python train.py --schedule="wsd" --doc_mask=true --dataset="wikipedia_en"
Below are experts of layer 3 (counted from 0) of a mixture-of-experts language model. Rows are named router (the router's row for the expert), gate (a neuron's input weights, with its number), up (a neuron's input weights, with its number), down (a neuron's output weights, with its number) and show model dimensions 0-127. Each number is 128 + 24 x the weight over its row's rms, rounded and kept within 0 to 255. Numbers have three digits each.
After each expert's rows: a language model's description of what the expert responds to; "gets" lists some tokens that make up at least twice as much of what it gets as of all text. This comes from a sample of Wikipedia text that the model never trained on. Tokens count by the router's weight.

# expert 22
router:099147110103128201135146145142140138093153125118147110142137126112144145124155146068154146155130122134171136106146095142106159143143141111141130122129100154091104176089143167161105140135103107141151120123123131111164115144169143131130145148128118128133128099162100096094146135070100136149108146135159097117121154131091147097136109131148158151084070121102104141157121159079118130114101
gate1:128125119193160128157099133141137103145155088098151139164173153133121136137173095121161122106148153088137139118109111154114155128166090118109147102100146143141079115114144136145118122112137090160133112125149118109088092176101102137104160132117124106171134189112143115137118154104121116088118138111131121103167113129181138141134165120122101133137123116083137139080138135089103129141129
up1:137094108135143158172111124089103100156145084134140139131149154083127112150124113109151096099129129087135124151112137153088127140144145110099143124142116163128148112111110119120158127126090142199130087169110119145109144101132089127098125138124124127110154180104128152133068131125121187132106087100139127084163143150168120146162153139086140127140104099097184134122159112120131080097120
down1:127157107101124130123142115149112151132137128125155131088134147137140109101114144097157136168155094128149114118131134165115133118148117111112122121143134100105106177106142075141078148098173112118137171120086141107139162112125135072110131100086114111115091146108158079139167154106141084126097118139097105103141159156091116124118115102173108152146123083155110099104123121104159117149149
What it handles: Wiki heading markers, table rule lines, line breaks and infobox lines like Kingdom: Animalia, Website:, See also.
gets: "==", "\n", " ==", ")", "===", " ==="

# expert 10
router:137102106107094149130131129157158150089119105090131125121094142100154093135145104114182154144154141153115127153137107136138103116128135091101111112112112144119120157101167104146121128167123134196144131122108141123155089125151108138139100107131152136142135130109120106125106106118117142134121110102153135105082163140131109128107161126136133095160128128103114115132087172145126114136139
gate1:123116127092091169115128101155168107105110116097170100154162122101156098136139155154091128124079105124124111168152142112118136091098093164107098149154127129152144137172131105127095145117162153119126100160147119144146116139164080126142119117172107138123151122134156147165107138104107120152120151142132098144097132096160143089120105105159110103124117135142131160096137105192143146162130
up1:127123123137087117163160102144115161130094115140117096161124133164128175127123107120153127110100116136132131139149154084106127094131124126101169142130150129140119106097148114159088126141139092091115184146158155132098165130143148080155143101137137137137126157132098128176100094115138076115124119158171129125104161084075205115094158116151133167118099104135117122126158143142139143138122
down1:175079144135122099108119134138140137091145126133214090155114160118118156142128135128117137095148163106126150082153120121105111117158116133163167105119144156126134142094146114150130117120105098136109173139126116151138140125117137132130106103128115101130084174129117124177128211118123143127142130148166127135103127113114156182103135103174083154138131114164112149107156118144127181137137
What it handles: Minute and second numbers in geographic coordinates after ° or ′, plus capitalized name starts such as Japan, George, General.
gets: "2", " U", " T", "0", "24", "22"

# expert 14
router:146146102133102140132141172114142085140107150050140134125083149117119107101128101146159161121156103120144168103129114144125150105142140110136097128131093124110114111104166154156096159137157106139142132128148155104123092115099146102159105148119156106142137114077148162115149129161145102091140136142145181090115132125159115112112154163110126141173171171129113179184114164141133157135103
gate1:178132082141111130098102133112151122138129114163137147136133123143144135116159182138131111094184148104127105168148127116145124135146099106150170136124141099122126081122142125080129126113112131160096147110117122147116134133163084132156102081110100129117171154144118141132133117160082124119097121133110112127173137098144113142151127145119156119117123099082148112151118098066103125098113
up1:114137094137138095151119121120130151131129152132116110108105103138137140099143139106106112156136141097133142164099071144128138105123115088080153080104124140147110117161113138121138143125178131132111128127072124124172095180147151126124162073126143150133119114131133110116119100148144104145149114112139158076119137130156125186154133180172120126134102156083109134119090112128085150120079
down1:125117174088113143132141127157138164163122131127107116138123151127134130162114121133124165127137152173146114126104136152135085135142143104132104139087153129117143116125143128134106129146111100150103114121150139121126130120091110131082115136161080110138123123114126171138148092125116157139145157073108131125136114141154128104129163109113124113161129159135115138091152079144150207122129
What it handles: Lone capital letters or digits opening a name, title or year after a space, such as -Out, Division Two, World War I, 1941.
gets: " ", " S", " C", " R", " H", " O"

# expert 0
router:134097101128150095140119119105090088155162099078120080148102128167114145129156136108136128160141130129138149113153112090170130134179098107128150133135094083080116127097107143143110121121120097115166158107157156105151091096099155138132106131112158086088149122099150125135156121152136102103116130142145130145142102156113111113169100140151160164180120204098102129141102130131169093141162
gate0:099136153110128161083151147088171133140136140155152139124146160147116126102109167133116105109132153143136171129136166095145140104122106162150104145120085094130120149185111157106129084145094103124146122139116160150112160099118097102125105162146143163090125160134180160147123119137135148145095095149122111131094137153151106132150126100126121120139149172100093102167099145077145124152128
up0:142144132124163114081159117087121164120188112140147132072161166107121155143133161110132133126098164152131180095140147082143145123131118142113129131127116101141133085119083128112129078131120140091125173151127090138103147132122125097148110103112124129118107156126138133161125155135144165130147069125147135134113141148140113111123123097081147157146124138157132095119111124115156139116123
down0:145124109166117086107133136112120121088120076124112132153116170129101126152157160125131164088136147120084131119122130159112082131119137123126172144132099122103141119108109100109122147143152147103126168164136081127142110150143169149124109149119091141157107160124105079105134089088139120105167059133133099129125121164104121168130148095145124120081084152185129173107101114112148124127121
What it handles: Prepositions linking a noun or verb to what follows, like with, by, of, for, plus name particles such as de, Le, Del.
gets: " with", " by", " of", " for", " de", "ed by"

# expert 13
router:126112141112133106120145109124139100160106125176114162143113079097099110135135120180139104162111127174101118126130125112081132117105162138159114112162170132126112164137162121107136076119093183137118161122145114156153149142138139108127142122123143113136109145154109142112150141145104129124134148136118167134161153143113156152115061097155089131082123110138117147139116141099147120181133
gate1:153110133103102165080106115170145087164104137093100147129128104116101105159091138116121135088193096077129097115142129148145104094136144120109174120111133145118108147093140119137121146115148114138159118162099120117104097111122091153087180113155115151097160125147131129109108146092143116131127073088096164114115124117125150125116119115135110143114140117128137161110133135111148143140118
up1:109116157085182148076150127106127078147135132116144160117116107140111111121108130078098114103137139115139107108137090109164097149139124135126089124106124148094078141135132158171121132110104092120159106114116151140116158075118148126152159125151068119149144100103136091121113165106132066135094117117093187099110077139092151126106117106108129161116149124128106123111170132104147093171145
down1:147153106066123141179132113157130097141126121140130114118146141135099094102155127094119131106111115107130127162152106133141147119115164045144102109128141104100104134134152140097149154119140103085128144151131079085109152132101157116126117164135089157135134146118107107143102131165138104116153144099117041095149140144159142154124124131163108090110142127119118108117163107081117093119129
What it handles: Short letter pieces in the middle of foreign or unusual names, such as em in Al-Hazem, m, ig, ir, w.
gets: "m", "it", "b", "ig", "ir", "em"

# expert 8
router:132126166144101122145141111107133116129131155161151078139145108089136155100119133131128088130114098127154143139093167144097109149122123127137120150127128137135103179103180138145143114093153111105148150099120159205108131146185108123114190098157093129082104090134131114103114121148141144163133148113100133128156161126122138101145106149134120147121114095138132140127102087169155132195137
gate1:132118090102113117095159167118091118083141115183173096144101133153073139195135152151184146120124106106119116118141148116121100154125131110099146131177132180115155133144144158089138122129134141113109119127140123113114145115106134160142114121145133138125121097123167128138134154131163147112114154156099105128099122155177124105119112120131168132119152150106127141114133081109124141153103
up1:103101119149115120186113132120115092096078159143106155168156128130110106141124131133155123156101136165092125127114119147135154145081103159122136132165105115100103151173098115136160131175145125097126164153101109211169126106132129137155123122104132108145126132132156129136125142111159123145072180166164109174123143151094137147127111088092141176154139148115204146149103120132123125153140
down1:110132081161182140139136150105155152118090148106187149102137089136138122139129122123156081115136116123126145159142118117133138179149130118113093149162138079134149103143151118084120122147142135148122148108145137140130111150181079126132162141119113159147128125131147113150105145090130147133116130145117104109115143116115092146119161104124141149170081118159148125189135130075124147169147
What it handles: Word pieces in the middle or end of surnames and place names, often in tables, such as Skendrović, Lakewood, Hudson, Athens.
gets: "ot", "us", "end", "ent", "en", "ay"

# expert 30
router:178127140157124080128115136120100147139103136105121154121156120173136118127133111153116089139106106103138139145094135086133116164142105093111101149133114124127136150115136154172142136087144091169091164122138107124141112139128140135096158150121108116143103167113130095091151163119121157170107151093108167172152104145147181134111129127158167183112100123079158159127143155100143157175143
gate1:133146155137153099129119117168130125142149123143143131111129090121084140124124077142093132134130136128108139109097124161137182132127057114150146147138125106145149111164132145143117165167146163115121159204112090162112095122163159144142119137132132143106062122108103117100129087110119054117123090087152171103136113095115166110116156148135122067121150102129129144113128138140126136127110
up1:083110177117114117108146139101080133116146061083125101170147128116133124093102136075116114132109109095137115121124152121128143133104162141121117081120146125138120149133124144145127100103110151140086099118127124090177115104096142125142100150150112132120123120142161133161126139096142158122101127144166110115104085162096125132125123155145143131130146151121139112143158135074148159137169
down1:149137180145104109118148141127113100170109169114136171134106124153115121139159178119179120124131129153120182126167127141141131136125165175153130102109115125157153132108114123081118103116127101152130121096180155149102094121147109154129155179123116138088110122125157179109100119075142080143137128131148125095103148140118099069129104110138189122119113115095109144098095156098123169151120
What it handles: Suffixes ending a word, like ing, ed, ic, al, y, often with a comma or and in lists, e.g. direct-ed, coast-al.
gets: "ing", " and", "er", "ed", "ic", "al"

# expert 5
router:133132140186126119118122129135147114167128169136136135132106117129107145131135139093130119128162115133111132152146087110152166099147105101102145121134130164118131138122100125131145095074086147142118173095144144116136122183102146106115119150133151126081087162124128104092127130123136148092125112168177145102121132140110142144119108089150096144165175130117098119098096137124155120124188
gate0:129125107110103160141143100136134147166110104107139117111158113088117124085162146130101125134130127072132114173136129125094142166136121156099164118155088122159167133118162125138094168185111093117114144144113101121133155084108133148160117105125105148163134106153124101148104082113122119123113107125056132115116120129135113117111185153118150102105112172112147169120144149119137100088099
up0:112113147120155107158113115116126150154099076166163131105137155123093110110111134102130111116118150117146130111164148100164111112101139118113171105150103150164127096112107144155101137152064108134139131122114149102111150080116134150131101169103104129146136155164075149101187129100092123114119125093137135135081116089130157134122156167126133084102139112115118122161137128132140137114138
down0:152096155089132173170100091127118160162132138160088118125152112116120124165135166133118115115137122104128140135112150152136111110166099148145109132113122119125115094127125127153112145145129141143125145110133091114101118119147105094097123129139169087131136144184067120082170158132149109104174094047144101093146161153119115146125178129146120104130086128113161140115136112141136134133137
What it handles: Prepositions starting a phrase after a verb or noun, mostly in, of, on, at, from, plus into, within, through.
gets: " in", " of", " on", " at", " from", " In"

# expert 28
router:144096172125138153125134114108124138097154132173110182122141147138111135112070146088129086140144129106132098143122139138180112074120136151131104121141157117137122133111101170162132089119154115162091173138083130096102163139125138144133133147138146166150166146123123100110138103133140172097087144133157126146129146134078103117146150128091121139124134111098162141169116132141097111120133
gate0:128152130152133094150148122137142131114075097159183088175123154094139112131122131158146113112126148130095109154178159124123196121081123119162155139117131113149091119108151111142134135095133160134114120123107083153112134139144114081120118102107125133137152152142163152159131154113108172126156111134132137164123138135117136147112171157121119133125137094129120096122128137079168133095117
up0:155094105145106113137167156121099117122100154124108115123105161122152105113097165128140112113130134151170127151153112126159122089132145124136144135112097121121144092086133154107092132122147094153083131157107129101123124155131069121136134140094134108139129128119133095132155119106140149113138113188144121125122126138114105119119103155118150143177112122102144117141098126081090144124106
down0:117095136161124099123120128130088117134131108087135142138130128160096084138162087112143139156111140129110136148156154123122117134207121084150124108142152118094147081103151144082097130151174101174183098128146113143122097089129137116087127148177141156129128103074121131117108105157151103135143116129099168136140129138137102137113122145169123146144100085153140156128123116096124124146131
What it handles: Connectives and auxiliaries in running text, such as to, and, is, was, have been, and commas before clauses.
gets: " to", ",", " and", ", and", " is", " |"

# expert 19
router:115132091137111107070151140133161122068171102062115102117136141119115092122157136148144122120177143133126136133154091115143124085139146127113119110118117098087084121140163143123097132139125107131148152129120189112163097122146118138134104131112141120158144118156122084103134114140126139092135105135120141099105156141139122124107129139111114125144109105087106146175106151104133123124162
gate1:141139095158105162113094121123133093123105127168103088112120142141147124123116132182134170104119190097117134146158117123163103119118077078114103159167170170124136155164178131165133159155123176134120116138125141156113100140105146137134135145127127131113134123080146141165145078159140120125115112120073139130129110117140162099105133167117108163110118160146145104119180124131126176156118
up1:109138126152165141103087104100161114147117151114139108137103099162163141123128118172117120084125119157132120124075145083138100089146064116131109102177167105167141094140098133115166140130140159124103124136155119127129141132136113131126144100160100100090098138095168128123056132127155135149108095100107104156125100112158153135125112121110128144063174097127115104087115100146115144115170
down1:131128129135086152117122107145123152095118120154125126127131105108145143133093111084157133177132123133149077153101109109140121102110110132088119122132126142170131121116172126121138154120094128116109145110064112116150170119157199135135163072107126131108150103103188123159095112128158141119138148161113144083110094105142127159102112140120177123152106160117093111097103141109099153164097
What it handles: Opening pieces of capitalized names and terms after a space, such as Public, Art, St, Le, plus some digits.
gets: " L", " G", " T", " St", " R", " C"

# expert 23
router:138145148105148173129108102112114106179133129113122156136133130174157105153131133149132128073123144089138099145079118139106103159129127125157085165154164165140174142107131086127120153125122153121106152124107112136144125168145087095131128116160148124105094136162088108104149088133143154104102080109135114177131141082152166130138148099136157087089110138108149111109171097148123171130158
gate1:139132100146131140134135131132094128111124113089135128115148114090086103126172196124122130115131111169175073141110147104146130105135147176180108119121091131142147123140178132084142101132163126112116132126136119113121077171148129145126138094141115120138165136136104142140096092075075117144148133164104131136144109138173141152142149152137164138166134114132157086078162187167085122125150
up1:150138123123148098152110168131143145157127185149144115142117081159098129064095168131144116151129132113136130142136127131127172150136132124120126151120128110120081146116169151123088101109166141149153135085169152116138061120148110108196155149121127162123122135144147121109131138164115153137132147106136162130133129171125115162097123112125162149124132150128106115163129109148094115132135
down1:118156120095154111117117155114087182129112141151116158125076147115118080115134135136125114134149096124123118138160147140080137104141108141120103140164085095109126115104125127127108121160148156128167097127159105130101161143205156102153085087106113110120147130083102151087103155158063120153138162094118116125110141131118122115110125102123157144130136111140080136119147102164142192158115
What it handles: Short vowel syllables inside long or foreign words, such as repository, compositores, cytochrome, variations, Comenius.
gets: "u", "i", "or", "os", "ar", "o"